Experts of a small language model.
Size: 12 layers, width 448, vocabulary 8192, 65.6M parameters.
Experts: 16 experts in each of 12 layers, 176 squared ReGLU neurons an expert, 2 picks a token, a softmax router.
Training: 1695M tokens, 6466 steps.
Below are experts of layer 8 (counted from 0) of a mixture-of-experts language model. Rows are named router (the router's row for the expert), gate (a neuron's input weights, with its number), up (a neuron's input weights, with its number), down (a neuron's output weights, with its number) and show model dimensions 256-287. Each number is 128 + 32 x the weight over its row's rms, rounded and kept within 0 to 255. Numbers have three digits each.
Before each expert's rows: "comes after" lists some tokens at least twice as common just before its tokens as in all text. This comes from a sample of Wikipedia text that the model never trained on. Tokens count by the router's weight.

# expert 3
comes after: "-", " the", " a", " and", " \"", " The"
router:084133172082175165138134092119150061117127105148134088103084084184148121156141106128160114121094
gate0:150106149087090201125186173131103109128137128173123113139105102125116124214163102095083157088114
up0:130117166082084196095189080123071109138099085102131118139172091106162055167152135131101136128097
down0:135106155169107096124112076138100135141112146155112058106161069092115067137148107139109086140135
gate1:130191074109150104073166078165133068100149161131097110049112107112176060143160126069176121094119
up1:119086160151144137155089144078159159107120152106161129179112169148162166130127135170142102144146
down1:152110098125132051103157138123100130119139136111180111159109177041143120171079174083091152175175
gate2:077073137163141041124137069140137156164144123204208070124157082118130111148108148186140151161126
up2:119201157169110121135065147139059112116166131124133145164124130082175153117121086133077151085155
down2:136066127083156094153078159129097107157131119116127075145152148103174087166086136111055104155183
gate3:142099139128174017077147112152107111083087115102146085130129210163150108160156152135115051170143
up3:167099145104125087191188171124181106232146155145103216155130147132118134164188133177138127103114
down3:142110119133126160146131146135085154167108131134107157126104080147142183196159111128104121139074
gate4:084087124152152129168213172133155105142131093118123093112177090120174146156134168077171127144071
up4:110091091105116106171184112105175124088129122176086116109123132144129152151120095139140132122106
down4:147149195057123081018116102130155151128176119130193122093081085133111104144128146120161094090132
gate5:169096120100190144158095148135057121127114128093105067122163057178098075113142060157102112160127
up5:155132062084090132059136181149135162156103163119093095161146210080151087206110139093151127109156
down5:172109134152122107176099136132167182102161080105143139155099123142146143117146145103199201122092
gate6:176088115141091170120142169091122134143144090161116047106131125111193157113141157112128065116155
up6:109159109141083132136108104184122140067125059164169128081097142088135120021200104129088122157170
down6:159173196111121149111088147173172120194093145116126076119166147131103095094105124084109152148102
gate7:086150143112151089115090136136123093079047094104095124167133177075150088103117159200172106132195
up7:090154141114157068100069099173146082124098131168133145112195155137094085105080173141124158188118
down7:066153073047144158113120155088152125147160178085147113137112136087178114155100142127102133130193
gate8:085124144103144156074074079169181140165084086059173149096124077193125162118130090163126114155129
up8:128188147132135107129135147112149158167107123105173140181126125114217145081170115167158108166111
down8:140077121127155140104140086131097111157161149206113193145104067150182150116158076105086133128130
gate9:078203138129059121140117100171134104089139099167126164152147122132119082080114109112122114086154
up9:084206150156126086118065147098132107117129137143116132171147122192157096141136096092111179125148
down9:066133130170067141152101143101103114111125169095086145161126182132201113146091074030146105114083
gate10:127084150126161123088104079101167085109159133127088127118077084158128105144170129151117166143129
up10:108145145149127097121167136112107116072100160125127125104152129071142149115080091084082175172127
down10:152074172174168136078144198123096116098122089169151075119163086135197106172103066154108123134128
gate11:076167161130128123153120084159134109108140180139129108120133138128137079101054106128159132122173
up11:093181082102082157146123153135119155137103065063105128091158110078176137089106098097165118119097
down11:093103098130130146165138117151102114138094141105170080148074141094133110083148126166140149133059
gate12:143145052123169072171105092173168116138129160123134118102142165129206083124084098108164108114107
up12:140139122083130130083071079168098090133100068174133101115111130055056140163162127153085106100163
down12:127064133134149052069196093132177145181141131154067108103148135157111077144169146118148125102128
gate13:122125102121170155111150106110148111139168155082114137087152104092142101067136111129148116099119
up13:139131090169176121116172117141141110083114109148132118108118136133107117157113105112102159137146
down13:138159125100110122154146190087085097110156134129145149148114115129133176119150102085128139128124
gate14:128122116142104112071155137159127072177121137124163081167152168097141122107160120135137133153133
up14:143079157138136164128097192168168175124116156114135180090130106123132090168128137038117146140121
down14:133122114113145105073145157090141145163075122143105186112080139144139114165104137155094126135166
gate15:112104123109170168102135093073127124167128114096109056129144106128175156126127145175077080077133
up15:101106103072155122115094116172119076140111088134114163092117122106139076101129097152135108137182
down15:130133169136177131138076119179115124129118171121135116129133147139149072118078157162195085097114
gate16:126103140154106125133137178114126038147114083109110131096138114156173042083115163135111151120132
up16:147111151139112138168125144142135127179086105080134200195119158221101164138096193134127153108168
down16:140155101130118143148150109115146070136130142107099111149140119107162121147126131182057173115147
gate17:131133152134113111169114124065100122136147131127145037127107149122117183108138120150142152097069
up17:106193095102141148183126094087062060136107128196126123172168181170114146140069132129086182116111
down17:155114153098076130126163171112129143097133151139138150110103131053179107130076160122137125150131
gate18:130113139144145116140135118048087036128109131110113090120122147163124106010107107119139119160113
up18:152123147160142149124136104130149113099118050157131095122099087164091088149151107121173164151134
down18:121150142098116088158156093143135140122137141147106135118230130143102115154177147166131153066197
gate19:117225106098176133147090113101151127115041056064113191136145100162132084137069150098079131138154
up19:084132138142123122161143128144109145101070062107125133141117153103080062107175153100115154085152
down19:083120139165097213130122151159122185117125084124123169150151154040093161172197121119212129119130
gate20:102142089116180170132125119086132116132149099111116136112140105160127172153103142143125109118150
up20:136120121108075074159105119126189096114154067142137177102152145129089099130097133155161136171098
down20:125143115139086127144135051115135129130143129085112154067245133137089148051077130062130190121085
gate21:174089158117103117157142103106124102160166101202167047087141163144103165120121166112144155119083
up21:083123169115108064079112092142085137141115046168111101133111120175127113087142108131139121155153
down21:103116071143173204143204137139130132169052114191161097153144108121126177166124155144099173125131
gate22:091130144082094116115162158153106113102105113100121145158136172123202132153131100084148114149103
up22:099151117131181119135155097141080123113139151139171082141164171082154159119121132171132133060133
down22:100089114142161070130113126167126123143179106119053088102178115096092105129110077144122149060078
gate23:116211116163104190149130161214097113152132152131154141109109138141156140091104144157056108153143
up23:128101140118115104078088128045158121158097130121109125130116158115147131147186129059190111112171
down23:088100141113087156064113117096102075154100105085160091135113093138112129113156153122148070123142

# expert 6
comes after: " |", "=", "  ", ")", " 0", "–"
router:201137104171058136130123144108162140216064157142152136185144121153128146116122099079073140154156
gate0:120143148133125179149139111162161117159121165070104122151126122165126103145118120112124105141113
up0:109161101063122123100102131147116143109108173078117141097108047113160139163124082103085147093132
down0:103161120121130165156115177152120166144152144166155103132178072108073134157076161123130168076109
gate1:166058128096152147091065157080125068171103088142113149130116136142090144128165116148105118128089
up1:105183131125135124154132144193078212127146138130138130148177147123221103130154166128158093099096
down1:088132119113139105160135123080142173090130158104120123103150068096116165084168134116138151150161
gate2:122142084162117052164170110127164104106123191102143146097146132172190164109153120159109215150115
up2:139134125129127084138181151146120092130109175152067108113125151153114128146162148093073105162149
down2:142118091088101178207111146124092186155153173075140137143138096117093123155082186101128123158135
gate3:166146124137085174093079135160188169103087163113116124111125136132145178139090155127111157073110
up3:140045151127189136141057083112129095104189165111170087164181145111177045141170132096160097104103
down3:188126155093097111081156183114109132150146117119214137159171118083151092133145173179196140133138
gate4:187145134151125110182169174120080179195140094156072111159073096151119129171119132146117138178116
up4:129149147158079176120152159130085149195117151154159081147186128138188120152153145134090108129095
down4:163114096130115168116175108145136147176172125181111129092151143091143104096148136108141166126117
gate5:148209059139099131142105143154178137094086205098119190091182106094134144092156120174147093149157
up5:133094127156150121123142134081192142126104104097131179135190133135132134096132125211134123129147
down5:149158171095102108122131132145115139163128146116142113115106107180133162145126083098078121145191
gate6:159177114165065127142048138153128090162140144152108109166135118131119169122129112108132077129144
up6:102165124137114134137075102178135099153103078161077052151140091208156168133128098128084061099142
down6:211154165115151103150162111142138084106138151149100146060091117120117072080189173079198137134160
gate7:158107172149162170152124104082162185138059146087157141185134129167148129166137145079145179125132
up7:182108141127217138126106097126143145100172129107185112194136168151191134167124164137142179111164
down7:146087094116132139169118079146177154108183130152162164101114029198132092099135132156131162073117
gate8:098143111127066154069159138111141086145100097200113149180110133099107153087150073115142128143070
up8:151092177135185104142064142127068128094145139118150125069160127142129103167103160100086116077180
down8:085153135122146168160196137190073132080137111115105129120113144116144159112154148148110156077136
gate9:131130132140162166107092182094146103139130168113170095162109110118133089122098103161107110089143
up9:106106127163115180149158166065110081091117131155142136126173137123099103119117107088030139146082
down9:100118128082132160114116157145127085081127087093135112076171075081133134114113080167138099144150
gate10:118091122158115138135155108104116091122105112167086077147057094097160142101124103111137119142134
up10:090131125047158102088155178093149092091134141124253119174124142157105157148102146144109193109133
down10:193114070107147142182141144143118117118113231119163147113138084093080132117187062191144132152166
gate11:138069074127091089123118157114189127135126152142090083107095109110152189163110141144105129116144
up11:138129109143137124152122116156204121136122136141095122140140094167160161130162111177127135134109
down11:181081154118202091142119128076108154099150142149099067117131155206130153170116123114133134134185
gate12:091188137126108122046180138117058169078077167117121111086134147071129129141110144084152203101148
up12:164145093126184104115158099182162168155099102142122125105160150116191096127152104134128118137082
down12:130065081163136100144157147147169142159121178169107064109138154123149148164118127094118177134104
gate13:112152158094133119182108097143136130153099136098135155137161076169129101095144110121143085147125
up13:087189130132128143119157082166146120089119099095121170130155103118152133150128120162075128111156
down13:139098186126130138111183129218096123122079110162104136135116120111103143127147126112148109192117
gate14:099160175171088098116132161101103117123133143119150121136150126170132114098108124097084168165084
up14:103112158133114098100162139155128096126123156120148135116070127136176141134140125110051172124109
down14:111125120130121133081057150180100088118194175147131147092161121090117071137069108155145092163148
gate15:212133082106152113162134173165134091112091163108156132144159181111160122157113213127129139127174
up15:106235154115105087113123136116143099135133149202118116145176059128150153131132103100144107114182
down15:067099098077143087114138115142118161169153133166161103139143102147133098090194132148072169189097
gate16:149094124099127164240118133084081129138132172076137133115110083121119119080153153107138134090146
up16:082181112118086064061109127180151094159133114150114110125136145169110107155107152163153152142140
down16:141158169184099117106107124146113139099143107143138102146122110144160072159092130112078055151154
gate17:127171186093101117153084104174144122115126135149094157083079076082116133128146126120081114143132
up17:160115103102118144060135155119128180129178095165113071204138160104089145189133084160161128153135
down17:154091180176121151115124165178164108145137107131110176161148124186145177116111105075119076147144
gate18:142141066100108154174118073169111093137137131151107089114174132102161080129146183112097159123110
up18:110137150085124120156095154038131127139142130131174120148124076125074148094148110097107054182120
down18:157160105065139110094102143105134165057151149145126099102068165181074160131215155140135136090114
gate19:121105097103135143075094131137161148149108150140123122165082121142139114165097098143115104106215
up19:090085101121107124157164109150152158100141063122133124185135141204078105181090162100073136163164
down19:145115174132107136128126164140083105136148154133126129146172123168134113190154133083050153168140
gate20:117119076108173097127134111108143106141109148085112158183109058144156104136173129107188106136141
up20:145151123183122140087133092166129091162128169177111117164102093094122185128092136074163114162140
down20:115119126139208134097153160167182128100155144132148136115114117131116157089122123120133119114067
gate21:137141092200131120141179143076113124102108069163121110159114058103124196081072147132195178139140
up21:178103062110088111098123095074142156103143136167121100111162083110162132103119168134190143126155
down21:156092085167124158182103179112157137156129118121139122194144109147160107125072098135119097118162
gate22:115145131155159131118104126100109195131054128110151103211123171128093123108136117096134124142191
up22:105126131103161074081108152154158115183103118147073167137158118119165088129124120111120138105114
down22:140145146149189084080144110163179146151123120158112163085127111081125139114114138145159109126099
gate23:066206131154151115121112129140104140115080104158123140133128119114117108088152099084113153090121
up23:182147117086138079132157120099088144139097141046155184164104133115122170167062113139133089135192
down23:178091170138072139069129139138120133077079124142108148116108137162133103099117137102113163162122

# expert 8
comes after: " |", " (", ";", ":", "N", "/"
router:201139135136098130130148118174178109110091106101123138117163134067105159136139166108107086160157
gate0:104122129101141137200181100144140143178173076107131140117120086167181150129091126123144110140165
up0:141188122132087088079085144125128094132172173139094110118171092158113070166154123134076117098092
down0:090159101102122080198150132105169101135143188101130131127042136069122147103170138145125153181068
gate1:149154108112128114183152116128110079151117092105103120064122125163105175132101095099125119188101
up1:117163101070165114118164116118126153128145136130110165137132100101176119166138079081121151120124
down1:071118149127133079122104078113119119089126139148098102125165113105098107112111104121149061190129
gate2:151128140086151119124122096092161153117096137100141114227151138116149214121137095177144155131132
up2:153122117087162066100080074184137148169141182112116119155162075165145144127109122133154174150169
down2:116182127070110083118058126127115154236104125073093111113101132041096145162145159083152113155156
gate3:184135103109178113098110114123143102101166121096123128183159147182110107149148132154130129131101
up3:152143127175087139178166115141077150170101128150107108100086062171145168125142109094081159123131
down3:110109161132139100105100139143127139112118137102110088111210077152130104125107123130162139145137
gate4:159153176129094093089107102096117135121156120081140084151213165097092050163188113122118130136138
up4:136124155094109121162138165112158189129210116156083149095175136117134146130125079183137122112099
down4:144118138109126143111178151113127104205119181115114116149194159152154113123125117137142116045127
gate5:180101128104187150149086131116044119137122126098092137161108144143117136164102130150095205118142
up5:131099079180103216134132075124103108146102113119114150186171103039168136162076093146120123143159
down5:124081142154122125155179105114147056130133158169134140093094126116179087070157140155138091113111
gate6:176072086084113176149158123115192128156118123151116099089149130098121099119148155103125105110066
up6:145127137160123065145181141143121129116139122143174169124097131169143149133140112187195157066173
down6:148154091133136123085101133083106124108165085138110124127136094130121121150096161097187162124156
gate7:124082100157080108140136126144037162140107079096102169104164133138178052098058112209187097094102
up7:129122156103112110119140111120179116161164184157107055141162123051099154152127180050076110173116
down7:046046126089146132090105134095172136121091119136138168129159086145182099177159155158134123065141
gate8:122100173162130193147131122136152107125107093116122120135112162136156112119152091135127096169155
up8:125139128133114066133116120073078116124166161112101185117131156181099077143112114117085088079126
down8:155084153113154154117176113100082109076147206137110107127092178155085107139142141156136110183143
gate9:175136140146142063054121203143051196172163114101107156122136117127145129129134158133178159115150
up9:127180130175135170119148106133136139150123082156116108121092138152123083113192139153147108098062
down9:082167111093149135124097182154072207135080154057135087155152113109106129168162159105119121148096
gate10:170058194124089148099167117163155143126054101102151119161201114086109086168141152156159100116116
up10:096098150161117121160110098149119105107129137075150132175132132183171156120123119135153051098135
down10:139095148148098112104104109186122162099131151145127137147155096154150156131174115185096109086126
gate11:096140100116112172190132125192103160085080111082072143146143151127133141156146112147153147092106
up11:098043088138098120127096102149173117179134081075112111147139191157129154164141092157153123130122
down11:133122088164136177129123138151120196158134129157134128105173140099135160111087110112078128153064
gate12:129098095169095194132127127177076151140114121141064111194178065121197116162127090171101082121181
up12:203156132091127140131130156149190165135150091118128137072169133111083157158176133172117160115124
down12:133089138066110151143117175114114140125111169129125153144121073082121096096173114143138119174072
gate13:169116088092134170150087126116132098138131098119076116103102100131137154157111135163180117108138
up13:182145199120154139121132166154121105095110110138117129075106149118114182065164144126098121130139
down13:113123078125164116117139164161111130173153147098107140146141119133150126135119154108141137075160
gate14:177156111144124159110116082139093102136124090143127150076115114130123071111118162164139099138151
up14:095155158123153129170199154101116137142126107093125097179090127128129162110097132100151114113161
down14:069174162171139148160141155136082149141068158155128163126166135102150125105136158070126024099081
gate15:128124106104117138099090058127114122096155134102107078089101138163153166094112120138098043157063
up15:181120081052147118080134160118130145149099091146140112107184109110126170119107126115036113146167
down15:137114138172047105197149176149157097160115146105107146111099187092142072188129146162093180184153
gate16:151106095109180179103122125152146118152096129094174177111151101105069091185142120144106144108136
up16:117139168089124102093170086127087083126174107148198138146114143129109140126149129099153132122128
down16:106097126070144156120086154163114123112116140139139118180127144091141074116126114141037116216084
gate17:092080124111135144153148132153108124079156093142167157125179168098070157128187124137168128153134
up17:116127114157085150092164128104095096196162141120118090126110133081138051070093194107194133095136
down17:112151070141208112114118109091135159135124112122106120127114099075140127103198112108096085089156
gate18:097111111116138175106129123125102154139072132139137115129124123106120151072148165130093123110156
up18:137049123155140164131097128144145142137122133143132163175113129097142165097107076161112129141113
down18:066129119132155122089083131125169136117127092092134111110168151101058104157212122124140158236114
gate19:148077154115127149141066108132122126153119142140120164132133133124181111161107133086055078159169
up19:157154092079153142167118111140125150137102150152155137188092085161129185098127122100157087094079
down19:177172130143107156110126118180091161143085138119118106131113069153170175132174137134088124122087
gate20:153176133165110095137088102133108096078119095078163184124189108089155158153174107147137176137094
up20:083174109163130102141102109135119175147150163150104196142133129148129114145101083164164083184159
down20:137154106141144148137140132132133101154168197128134141149121168142124094141120093095161095111167
gate21:142133150127149134141169158139143152101182147118096085139131140140134091155198139149121060107166
up21:108115133130138109158155144051101172143089134131168151082084100068091144144124110098118123106159
down21:147189122064175149131137103074116129103202148127118118135094122122133138107169079144069153153118
gate22:191116152128097116139073123080126145125131140111095102110170104132157097112174096104109074164130
up22:154118076141107145150110117134148123164156154152140142149071106156076088172153174105103156114175
down22:095136170163159112122105151126122182127123137247138154156138112137120100109173114190139142142111
gate23:073124162074155128091128105149142085089123127139129152151140155105100081097152167123106105159157
up23:151137091112131106150171110099135148093131160120149163190085073151133172174208105158140119129187
down23:158150177155113104112148134069143122129122123097136140125171220089138159129075154126094088104120

# expert 1
comes after: "=", "\n\n", ".", ")", " =", "\""
router:148150165118109149103166152133111153039173136113110163121131125149109107112100133134153108113141
gate0:081204144163130167040116115189125139087148129085144100144180107119121153130146106136072141150144
up0:124147112138120165089067140132099124127155177148107154152105203146124172134135094121089190150099
down0:189109084093130183164078197172120095170157131180101113121086092109099138080192194131108147131132
gate1:137138116143121195189232130101148135135100133138113164121158152149058186075122116124139126107123
up1:078116099129103053168096145064143100106123137154138140084110106136153096150118076145150156139145
down1:120146141106144085069162116125152126094109119137105105116125152155174159110133053122182110139079
gate2:115110160082100104114143130155113140145100113066065147110141086114149083100132146085093136137152
up2:077159112147153162147111146132162117143188148115132065141150115124093192164096149179120125147132
down2:138140101138164208178169088162125137120110149129123088114131123154141131181158107046146126067100
gate3:127120092146209141136118078132118173074124092116122112132126155116154090108133118109101116064138
up3:092138083124120170097164120179104193136137089163093107109131116095127124142130154174120147121158
down3:128174061207088137098096130126064148079153146127151122057099142063129093179092103154160128154126
gate4:140120103135093117154106106148112117131145157163118129144140152091119206141125123151100048168087
up4:127075146136161187139131129106086161196178120114165119114101132119136159079139110153109062129073
down4:149148119103184086084127126138089100124103135126108111143138135098098143158087186160144193118074
gate5:108132104150099116077120113164136105095127083203143114126137135121126050078132153134079134168136
up5:084147137081083101169121108189099150097144130092072139108071146114159162114123129089062152147129
down5:159168086071129127115111124164205155142109141154088111106134103151132106122155194153099142135147
gate6:094178075098135119143052176112151128101123108070117111106108102091117127142139094088154154104169
up6:192143150121149143112089124120139125129115101154135175159093144141144174170146131163090167120144
down6:167112127100180198092105080074127136115059115126134121035111120171189065195123108070123101095136
gate7:129161102203072066064156128146148080149150123126115113111132080102153146069113122134126113158142
up7:130134095187067088131142130162104115152199090121083113141116093135188185063122107103094095135111
down7:149140168158132129158105111109125165125126130166151168164165162145113181159114150127158163162058
gate8:075151104109095166168100147141161126121118152194135175110099118143148147086156128036149085109127
up8:112126106116110112064125144070122164144088125092108070148121127090118123199058130168109128174142
down8:132123111112129147068100111162150152150114126154098125081107150114087104057108132165172094125161
gate9:153149114147102110068099083126214190040146150094113094172142098105094148154108152111181156139161
up9:112108148097128181204164139143072116152128144092175119175132127123057092150126090159146105126106
down9:029093119141152125186099173144090162092127165116125149109123196127056157070113132143107042121188
gate10:145186188052161109166134142159093150136080127151101124172178180112142094184153178105130129080173
up10:132133100181123125076102141208135091129103108074164099077065134139085140077120071131110120168061
down10:148108148125128034057098091168140150123111128118167097113152095138126158045170078126100095209122
gate11:115171117177171080066170180155167147173133182076110144164167137141094118128090184097163138133162
up11:088115111161087140135122198135134132142134141206058097128125055146104175089112110098140168092184
down11:170133138078129095139163186102095089098131191138144199184127150115098121113114116143164135106099
gate12:173089155130113126094109104182128120078103122130196145110096180108093141132107147081158123082208
up12:055170128175126081094123184089080091123102120156167078172158127117170102143139162144101129136108
down12:111131141110142131110127106088129083143165117168128109151141133130110176136146107119137114162111
gate13:160135138141028154163176110120131116125146133128072144129129129107142127087148143109114109127164
up13:151146108135078116107126080143162181120148100125102159119093118099126140133112185153097156112122
down13:146089065143098122131133096131174087141096153132125132134169111122145094062179103123110082202117
gate14:082099139152121105106100189123142103114158130132124161157122084042138105108126180156085160205145
up14:153144095118147142143184118140193167162156120109103127149123059120135165122134090087124087164134
down14:150131187108112150128130138164117079112158161099178119207127168080132188068080147119086078188138
gate15:123187096124102137117148183137116130151153118089154103113145091129096134118084152050118105177155
up15:098169182133128075103141140125100115122118097146099110155122157148147168131089166133156166231131
down15:096115151128087088162130101206128152105099091124094114109129059172215143086117157141135119104144
gate16:114142135124131122117178114149094159088171147109180135082185105158144096132087145129127126155095
up16:148165093144130154099137134142177065148127112113128128087111099080098139146143143136145174135170
down16:114027079140142157131117106181151110177081089110106167189077159133115102132106137128109136141183
gate17:157103080093114071163070128127135147124227147145084166164074124143164104115093117087192142125108
up17:057137175125112144190156086150049173156131114137178192111116116184131117020124117181222142171080
down17:097124060153108095088087125103180162122078151096147105159132098146110087160169106150119115073181
gate18:055155191120110107182135140121131097071188112104167121175215133200161082118101119093033147146094
up18:141150091161088141128131116137160134141146139137120081059166101159090084069109095098130127106112
down18:143164170195121117090168167109117190118117146175156130148107161140100122171124098115108143140150
gate19:095125133164103106124114220129178150122159173129142105110121087121124160151107124104104090152103
up19:147169119162104096136136150069143105106146067142148121155145116102146148123096117071144165129141
down19:188117122128195133116149112164143116129128167160060149114156057104134103074127073096148125093120
gate20:125139131162129141107183129116141144119136143123148106101195141058118157106041098139143112132116
up20:125138072127170133137141184162148131135142115135139059158121140191130114122141084138059144132126
down20:152148179022171108092141174104104154126201101128155055146084160146126103155141127101148148161178
gate21:136164132134096105137154128118144118127143178139137087076134124190098179137135105169127135126136
up21:123092090155134161151107031146175144122101116129117119101148139130086140133164115190101142156163
down21:129142153087107120132093143061118146157080102119171152181141160103165126137172088104148134116122
gate22:159131097131119141053100090138111168132153140133111112125176156122093165131111053116074103177124
up22:161131069134173121130130058129089203160130097168060159107205140168150142116126073125113108094142
down22:109160159149156117181185097098092116170086116078151125100131184120213129120169118139102085069149
gate23:147142088125117129103176144132058124087123071118169084185161129128148153190165135163141136101155
up23:126142089127123118092109137088114125161134161156113140204144124142091142157149126121107187134086
down23:134147092148107198155133088100117097078108108142098125120085183104080117130148146120087158076147

# expert 7
comes after: "\n", "-", "|", " by", " –", " Preceded"
router:182148109093121133144119091070111167131160134115134110108116158111105163111129141120128108078186
gate0:109081119111142167129116111165090118088134181120143174071102160150086178188117183089141177127090
up0:141180076153152065127160118125174106144116114212112147083134133127114158155113079119072102129110
down0:140187205125114120178048120097140170131131120077122073131148116108141077150152153150131126115104
gate1:178115093129121087103161098087095139150171154098126113158156072110074148127146077134169205098081
up1:159095097136165145133127164150142061085163113088087069171115152150127087129120124096120186111104
down1:105143166144089157078049161057140096109175167116098128161129055115112094088082177124128090135104
gate2:131087093162193117108068079100127073133153119105137158092070093203131125102122139074148132146112
up2:183156145117108097027113107151121180144171106139137113079107165120127129160161130127127174081145
down2:124169075057079115116150170131041193119139077131108147128134094107137179133111144117105133156081
gate3:180129156119123069096142075139104176193082135138143130119129143133090166132125158093194164080132
up3:091128145129114118100189131106134060104127141133067094152192167086105110167126088159089067109136
down3:162098150158122129102117061141124137152110119126113078105213157118142153073125184095137139141130
gate4:134121142146136133118104086162136135120123096143106166118118062118089147121101104193130131153106
up4:117136143107086119098108108105114126170129171137126107047150123123094076120166056102113176092160
down4:128152150113097124112067109170131126142111151119118129109135140127153116129165090109144116151116
gate5:109112172144149110108120130089101133121144072113169179141160102030141160088091089087165131167179
up5:116131091156146154139128108142150136128158135130076098138117153122094084129121106148119116144129
down5:088114113153149123129120149065065175137114112106089026148065115175129099137100089128119119115141
gate6:131081139153092101117117114108098160103138082106167147147093140170161145145135100141127104134117
up6:116156108127069208160080091152092131095147123141149113129084116082126136128145138148167118134120
down6:137180122088134118161162091143156168117097135102137129105135130184136118163112106164121187116044
gate7:135137103061126091127127062079172099125111140177111119188102122154116101157157129104127123155114
up7:168103111137156157134117137147167156157092097085167055154143102143061162106100144118117095106145
down7:094122132161113120122142169187169096112112154119117114129097126112119140080084108119183123075192
gate8:102110059141105129127169157136101075107141119122150150136100134074137098104139165139155073099100
up8:161148174101158137135115148157124108111145142109103038090135133128088112130147131105145081059110
down8:157173114124102154107149150147156202152116184154077183116032155099132158113124086182146172083133
gate9:149096187082081148125070144197150112122104106133109124130096102139200152112159155109101071129150
up9:188079114174121103098151094117048095105133092097188115084152152046090146087139098126092180133120
down9:148137092131077120159127117113148094190147075123100151148122079143154120130170179138153115079226
gate10:159178131067145076127153127162123120144102144153147100138126112147118049126078145124124107146128
up10:145120121152124114099152098126135141184097074030159066168111076136129115146151160110113122166110
down10:186046138172114101103099230089146211153143102124093120101171088103162110116113097161135114110081
gate11:170124131144184126150116150119144109161150075094127093075147161151089153098108123110061092158154
up11:128117131081195147173185090124129144109088153137184168132072103141122158175105100158128125123114
down11:075085111101071117101134103106116118135147174111172071135156127086106104079097154113079093094113
gate12:125152106174127128094099124059133132167123153167128087146079146149121161087136135163072143134200
up12:130060133143149113137098138118109088125123176108161154204076067104151105091170138103177127161131
down12:102116146118152138146144144102166101181182188120101131111172151079144071137126108137122170169141
gate13:152161115215144092144149141154178161098189159113105131092137085138109141172152107130122155118055
up13:091143186163154148091076123139159116141159129156125139080085123183123043117126080165119112144150
down13:098113212198140109160122093136169127120152101086147121136115153017145139156142136180116149141099
gate14:175137151144149120133118070170122121086114141128137084126054105125176133132158112181159099079119
up14:158086137160107160089131136141082178100120161171175117136158117068150117122184131129217136158097
down14:127121124113110127174117100166155140121136105135093129101182166122091167126102126143113142204140
gate15:102114149099109081127187127111071068145131195149136153127184144137090204085136141115122162135144
up15:064116167118093122120126123055102101120165109134129129188123078127120116227131139136108152146138
down15:172120163087121120097054165125145177108084125103091208121105115101159162182155151159139131130121
gate16:124147119108102160150148094052098198162094128179117072110171100094205110158153129135140172088124
up16:129174131108130180141152083061130152143106059105056068112145127113195129137154147155091132141087
down16:147165138148165161096092169146131128146147118172127016132144086128198125186138120097112096158122
gate17:138135114178153150126140102139099140116145093148119103164146159093135074125122142138148123103079
up17:142133208157107159084085113151114160139117086102120094104127121116095088143114152135169175164107
down17:155094138119095133095127102128120111146131088098111136117122170151137151095130146129147102077190
gate18:145085110102153152175067097111140088156194138082093105088132146145105134119145155085071138169133
up18:141055074126182139116132161109093075164136177120150140122124093113144049160154113109150146058116
down18:123109131170168050082112144100120174088070104101086135121135167119132108106151185103169146172092
gate19:124137143196135082071107147078171153131156100139107172196131122146114084106090075109074145157203
up19:120163134133128097125110148197116134096138131085087148111124125155107131105113152074102098117143
down19:118117134096114124140066155110112099107114147159118130127108098135175114132100164101170109124193
gate20:169097073152083149099090183018141174137144152114142143121166149085096151108157118128144142153152
up20:104106076162110103153106090066162092146156099152048162092171096102148136142110142106138114088068
down20:089120129190149131095097080125127107123152103037160143158148152115117154098085180120090131103113
gate21:148120096111132109101146152100150093160137109183054162164136124059168121095144135083072170083195
up21:100069141082089175141110126134152092096127150145150125138128117177085157101114159149179108147134
down21:151160098105187129156172094150091190161144160130195077111152175133142180128098099124141147071153
gate22:121141107126092133108122114105121125131139140142121129121174166056130072124127143070157188121101
up22:118142107138121152083152175138096117113110114123096121151163105159197133200184119171081141115106
down22:105147123110132120173101105088194116087169086108139154132128160113164111118140091093140083154066
gate23:186144122151087099152135096108140136145095120142133112177056138159123158086166075123173171110164
up23:150118082105105175118152150139201156188114075144060104067159110090225108144147135136102157192131
down23:155117157160139133095161126126146193114123124073137073164188124139129169113092131110110098135122